Weights of a small mixture-of-experts language model, trained from scratch on English Wikipedia: 13 layers, 96 SwiGLU neurons an expert.
Below are experts of layer 10 (counted from 0) of a mixture-of-experts language model. Rows are named router (the router's row for the expert), gate (a neuron's input weights, with its number), up (a neuron's input weights, with its number), down (a neuron's output weights, with its number) and show model dimensions 0-255. Each number is 500 + 40 x the weight over its row's rms, rounded and kept within 0 to 999. Numbers have three digits each.
After each expert's rows: a language model's description of what the expert responds to. This comes from a sample of Wikipedia text that the model never trained on.

# expert 18
router:490543576508511496543536485506509541558434471561559515457537495423483543474434508525467534424537537564445477457487510479463509478393550558459549465511496454520481566519559478536479516522457545503470500507545537459518502464544527522420535557526545508528507532518501572567505520516449492506494466484526475542452522474497523435460522498518468509452452558539545508507431440532475513436522548417538509591497544522514478530482570483531475539503440530574498498419519441504465455509533478471513520540520526470498521493445461446487516493503489544439452443414466454452519489479528563467519517510560569423461457494448570479502501489459532525541528431486569472565541499414559453515534520543629560424498532480511581498514540495463478473490475481440527534478484504541532530476516512
gate0:473588524498419449483520557486490542516410464541447451512470560441489508481429504460564479480418542507468485485451459489514452461528560488443463454456480519461557478476466470526482555523504473541512481520515512550508464497515510546505508534513465540516454535456460514476605534507541477566485519457492543548498462528496463477462523470521491486561539518499492462525507558521452503457472516526462519542522532508525469544481476483538476550546547426548501508428436546507471408525469520401493415536477558527549528531417479486405551494532481526508512494498461435455525523509501574494541491489507528495524514514444532465612554499485611547468529456462506524541503514457456418510534585546484499540451471502483547447437568506506536474487466506444432475524518514487490591486559577
up0:508508518545482439465527479457504567540508567469473460510493403508515562484429486466499602491589470499423506471476563454545470506534507527494408457563507549525434468520503464567470511510540487506489526489542506563465580564518494527460461499519442497525538507539481449502483498505468501508491532518463499492531482557478579557501542539498520486460543519459515503540542610532518465529518532466565568513507484495506467494483552477566543499536480578501472581517472486577518501426520539489489535536462560517519479485450516565549415530493612445526492508519445555540495509587487514545518522483554526479510505570613519466462447439507517553486560503495503509460550495546497496499564483415510452522460454439519541542504436465490447444552508484552520555456530465518467444504515495
down0:512479516529462487499530538480453519475529500509524527547484490478593490501446503591428488522518480476539528471487601540510467501500479524521512532490527486530489541511491420561535489479526497431503489531602476473551506481454504530492462577498508516550423478454534498552525432484558511460555595479569523543434504466537526495455416473604536431483503513423514407562505523544546488553518451498525483476464533522482518449539515451457518539507518469400445501497570496502515524506502516497484556524470484473540502547555497498486435470542522593559447496452461561494517558505515541600484544606490528427500430521518493496561496506556427486509546540448504484483527492515511490489485468476537583469465473533530577511490428413551480492481502475531538504539483504563506501432500470
What it handles: Adjectives and noun modifiers

# expert 5
router:482527515457564491484527528508493497480504511476484521459551487476492525450485525483523402468486491455519414516462558510455479449527503425529461509505519545463525521478517457493511496549547478478522484473463431371457493509466498554504495517472535452464511502527469478506480527519507509490524527508477518556517556471527462545514490489517460488558485452468519518469586505564608475481471527588400465455465504416523560587435480477411561459501536577452448446495496463558451500494473503612515522488488511502474534509497525543495398468516435485509533513447481515413448530470513459532543549441476490533581580516446524462543483545551480437503375457537484557479488517546504487488475546510547451582502497541486539493523411474508519524445499505503470548512541533490497491423512475
gate0:474523519473505495471543504479450458472482516499504469537528474515512411485519478545482475499510510460470537547482510454512457551493566505483502498528530496481500490421506529559431401484489454490492538545510561526468518479394486533533537461473529505551529505415509512428487542519442502580522510473402505479523500511522508463441546516550502573535530529521483501570514499484535496563452489507480482508516502516451488514438473496491585569541463485478500526450451438458419491521462549564442480548540436500492550548468626600409524493550510485578527525514487441486449478465535493541510499445458505504538547455484415510538482510554502544538487474476495495496498466528538477525477595502502519399485493503494505471460565464570457521467526481488429506500486595594557531547418549
up0:497455455531516498534509516489495504497546546575526536461493573574444525537503631501485545488468529442493490413518478500504568487483452506555477550497512559549477461516484453554524500449541499477463424480553524501484527516526516449496463493479490494515480601512472534482523447467438483423451452524512472508463471584483510460552570536419574453491528487626458435470459527498487446504480489533483521505487478472548504471557547525509406463480471506506440562429522509518531497476529522445494527519502509563494465472489517468503551528555506517538460430535508449554543454517509505475449535527566549446549456525557456433405555447466469526499534491440495510431447498445488500458585466482489530504503459512474472517564525453476506400514454496459520495556443467450490450472515495
down0:558480517460488515504559452564503468470502503542488600564463536500557489438511463524508539562505512470560450502437440512420484502506533486504494536553419570525521509505437523533491466460428496563501471580490396498511540534521502491523500603460576547500396493557555595464522421461532485489556456465506547481522536500530469508527476502513538466413522419480413536507513474503536509462523495479505523466435511516566482507549477437551476570495541483444434480459528538509486491502452490544551504452484539528498503483462463422504456457500477475439473515462493510500530507508512560541462496510402478533513554459466439422527538459543434515542482489569515481508462494455502554516515474546513522521556468521531511500478509480517527513552475512417576502458451517583522507439527511
What it handles: Name starts and years

# expert 15
router:586483484576471546587432409470503502459541500600565440514542465485508496485483562625546504482518478420535482496491446514486541470543490503580464545513525528504433530492535538453507445624503496474521511508529467524452497469563495530514467467458492492465511428439470479507483462449470521562529496467452490529462539457536477443482456479514541454473519494553483541469503542511538527440532534465509516454487528522560470428443461477529449486514433476502506509481489515533480456536503490492445526514534553571518451446511519562569562512512496533456512491504489489497477572515453487538456457473445457458482478586520453510538565544465453492556541505581500541531526529464451554529514531446584457550471545564494532492574528507507472453571535452526479513579486522531522441485485487
gate1:486552453539516554588464527473479552554500416543515536489513571536498507489426517541555561535509521568528457420549581473500463481530473513503528476399526566500567491475580535518563454522555456515467516458473522507479519508479466546603462482539487498615455520461533497461516558425506502522501479527409575506476489462456415468481544454499502500503535476464448501541522515466537493505442544506454461479522502489522449518515436474517550468508522422440496514500579496536471540513532452530525482510518485479518488546523482476533559573519576485480535434485464590577512470485541493501406527459434505477473558429505525436518503519586480503481435507546552512441475460534515472516462458479526533530559545541474442492517475518511472485504449475555537437507475508516522531490521465
up1:513515497576469539519463472441481574470527486494443477544472524489462407504533552515525530562498500526500504451518454431479490436534505459500551540490511541504562516512577609426500435510575427517515496516473494568529463469457441476532445496433479502529521425508576536455490499432465485507508474479422585498440456455529403437527553514474554497500590489558464507516472483459502529508535523543529519462465551485489402468473498542518517471551510413488481561510487504532528474499471563459499526493465519540521524529463524504512562509469534490506491503499474471513501559523518435522502529489366496537544503508484496476521523430561499484528532457431468519459522398558493480480476543517465450528506554461487477464486482530498429434419432512500501448444507477439476427539487476
down1:556503451526522459502436554506499507541522503460402515464490465487515490485533498494441494481490513517543421524523512454603445516461470521440510510566571481485552546536533506526423523514429548515475452483535575507493545526429576494545458494520452487453482492504487510520469502569535472506470536510557510547558556466448471481508522486514474523531499521618522491444473498467468498559484534513479513455513568551506462500420562475514526450508522527540414533481490434555541484543492493468503454468454534566519491518566494520495497557450516501521486543533411535481537475466480498510483496521419467556546505501483545538522549456492516480475483426526535516544445457425474500439501454603413537505503466400519459524533577541564438503482574525475450492471552559449414497541508488
What it handles: Table cell values

# expert 8
router:530483418510509487559436471508448475551482507516483533516443467575504474533480501525433508476503499528466562528549548492491410525495509587472480499548511472411518533504537539486485462436499485564510455533495487615483500486509436493496528501538435469567589519406524493529509464477490468442462504479532456458565581546514524519468568485441436590544479494577517563481537433439478497466457476559543465536465449508429469527497515471510522524468553504504563464490487498489516511495479475417480511576487499489506545511555514553498518524493514478484471497543564517532570503484431453463513493514549478479463509493540500435554527466417506531549461495505494527519481634516537503518548492445517541440579536471543492485531498560514489572562492495534420521496428496545581529511491496
gate0:509602491451575554485463429517484458509478525497538502526447505493528479475401515449515521484529564509423545520466546512472488448513556445464478448538561528476530492440516521457405479518490516574551395524500513524542474552450486436480509577493452485507494532491520469506467537528542519523537531502489576475560500491543456510460561462463455490528510445432492502530507503539484533476528410497511467507578502506435474510534447531490568465510509469457534495542552450582444563361552531518486466477513491450601489475503488546552446519491520503573471538499492511505525537547503509526477523449460545537475563449487504545512468440522568476498477521531428543474440483489508536476449553482559566510568505568502478456506490537489478505463517489483487526582459498434545476436483478
up0:458564422432492492561489454526507483532436522493523553589520560545501430515428510451564500447532548477425489537505517518480525497487580446558496477515534561450458474491494471470498481545583518551459520521495577534466478545560501509446491543494463508517461506499541479491563556462533469446518533518490567475551489484485556485559508453566431556523514473492486505549540510484478554461486500444516480525451471455462420520534454491491575462484509512500492534547506443580404562489498489524453501544536493484477480462536453480494383558451548529557482505507455501437513517505501471508452524494451483533557490492498470515470497542445505510498522472613500537493476400538479500448507482501535596509539525488551448428424497565428459517493465493545479499512473434533474447543492439
down0:537490493521532480460492422450526514503501509425467528477492499485542525564460562540553553521475561500425521508532488541543527544521455473469551485487459544457538497497440513451523443430476501459468475492482474436588512454540533499416552515510454529517583441467520527495544478470577486608456503517479504502477481483467587414523521458474422499472554485547472427516509549510424496438488544497447490537465487508481497488435514479495445452534480466509436496470516436531548499481542494476527468542483492516440549465443510508500443502464558462520513538458528557485476534505514546534471522605485566533500494589493557517468560527517519526531499457417508491394428572466521557485469525464497508497556560554522496502479532518434554537522488481478494407479495500517445475415440536
What it handles: Capital letters, hyphen pieces

# expert 12
router:480561484531498575515574483498545530509466451493421487491493438510508530541493538541439500465491462527523452496523479482505487513493492438476537517540403511517535439522512564544515468452518468456498512535490484566543591527483466513465470533541489502493485519444530464461584466454548529477522519561536476511454592412480531510513517547454496521442532518507582416472478447574509456487500488463506535558490454594503463450509499435522489533473471431468517497491542603491484465547509503559517545515423455503493498417441439506499553452451438527488478497448500489451504510523561505533507499603450509381550462472503483427525540508555509513526489544421473480469566492490531545569479479491427470479514515509488535488457481502513518484513525522402617478489424492481539494500509512
gate1:489488459475470501486481503511465508432489488478495464534465501485495534517537509497558424581421440452547503473509603537520492488530430461546448492444473508446548515449458559517522583475405449491517426526477516510435528500516479465502452483424567491552523452409458461434500460522512497576441572506448518518531453529525545525552444536528460516512424508623463411546503491508430516522495521514547524569484466512492518481454481492470520415477465470446432441441548544517562467514491535477492500472517524446526547604475463537510488501555542464486503479482553501510536565482388540498500481449501538450514569489463526526455458467451463505494491553543470475438535547419535471476465450535517443478454510470489496466510523519488493488484488488517490496480493528502526594512486489
up1:551455518505456580490493474435486453511516486529452474513501429512541482425514531449529563463515539499518514482476462511525458488451525565503488487411508544546455466518508523406506499526481542480505542396453481471469468530544471430460468543478442510466476515551472547483506563482492376484545555411483523459552531490455530538463465534498441465551496530478509481496488490500563500467497456490489500546522529461428527460524468518525554578529427507470590526520474405503513523542492519476512422460549561448487508558455501585474486485442471533520495477496519468535560480560469562484453460490565498529488488564485535507484497486548559521459439492519415492504459441556483545472519501494503532588478554512484590468488481466546572510626551489513450494494484473501474505510428488
down1:482546475546470470514461515566459547480512470504576545435502495510522434468512526553522486553451548542541523533562482471493535550477465475469497539510455532508474530438508513518398551462533530508517517507498553462478530476492466465468527527456437517473526455439468503503501493502464433416490449561512410511443477498463503516556497558445469497504506520573544476551539498490456487454486528545536452476525487505485518617507510496564474515556537454514515585524485501471519492533570490508506555519442458494495493420577538492587524442570468500485483480524537484506435560584506557462403493544469514500513501441499475494500514473472460522407587461562476446561469503521501495474514511482481439490459576458443474458470475468448500545541476488429477450485607460505520510458592429
What it handles: Numbers in table cells

# expert 11
router:523484460452496527540499505471404491498544501506516544538480545506456553452492368503479447557504516448531510518598506496460535466535500556505535459468487528516474412558452457481480562416504522558511451575524502523549465492439513533506532535500606575499529517516477443519590502565511534461465493470445536520483492466545544482514509428505466497503427497585449531531468494517518530424513542575487449555434475473478531485488503504447529523502557459489524505532476507527521467473484531519539471434559479489541524511567437458519587488543534525470539454540529552532453487474557584467469501503480449525483463561554549498495461545526546496472478422528478504499503541493520480446516436425473501558491502418550521497496526543398459483530426450498501530439471505470468516472462530
gate1:517506468483487551522453489568471491512490455528513504446540511509480508442484482555480437496442533400507502503437500515523534558495487506521484505522475557470522503510479584546535504451490490551510557591473472452467515472437515556420498492445524439550482473458559538487524515537533506493365439540426571583515440467574489488497554516460529521541445489563393505520549507493545471520474504516543484565502555457559509560480528470450449478537544534548439426524517550518549441491530454511547487545499522492493548500561508484540492462487455476500493459505465549494474489499459503524592519518477589488590499462512551495542447579522560526513539531452527534500532589535510537485467457506598542499484465460494470469509591474518449410516484494535449505518487493462494505471535518
up1:530519529473468548529447602515492496515478445517514510457565475516497544437509468560469426464474485450522523477454498503526564463516488489521467518571503532535542493511476539464543524494462493516489547487536497524517412496462518531508498566481533490540521437491544609489525519524473540482438516535459545559475481507526476437515511443464469581535442504551515449511577438525560503508440521498485517571495471454578543577440508447489507487566525504568498497445560544589518483477464488431524542516489474576526474493558482500566484510545475517487463490492521521553507502541513570535557519529510500444508484472578584546563440476566550526502457460495474520464542587600536473467467520470554517559477472442519496511537556511481494406556453471568523448497467456419519468494454535
down1:591458516471557516501483502442504509519493527473429548498401506440419493574567369612486504524542458515553484480463512565485495526487480523476578565420496445532499474472448460509478554542493525485566500455566601549474470510493454513518529486484509581538474492512396539545486491493532514488456533409523405469474555517481519535547531443456467472459457489550532525463473568425517532468491455500460534493454485374468473527548504538473503548464470449470480504525481533469541515516519533536487492540517534447514517545526466502525521493447524463483476468454545460462525433522497489445487449552470491489536467559522533503537541495453458504497486519492528484500459466469431447489424493510508490432529513513515504465515594514521480489550529482584486476545468513459526447480482505
What it handles: Copula verbs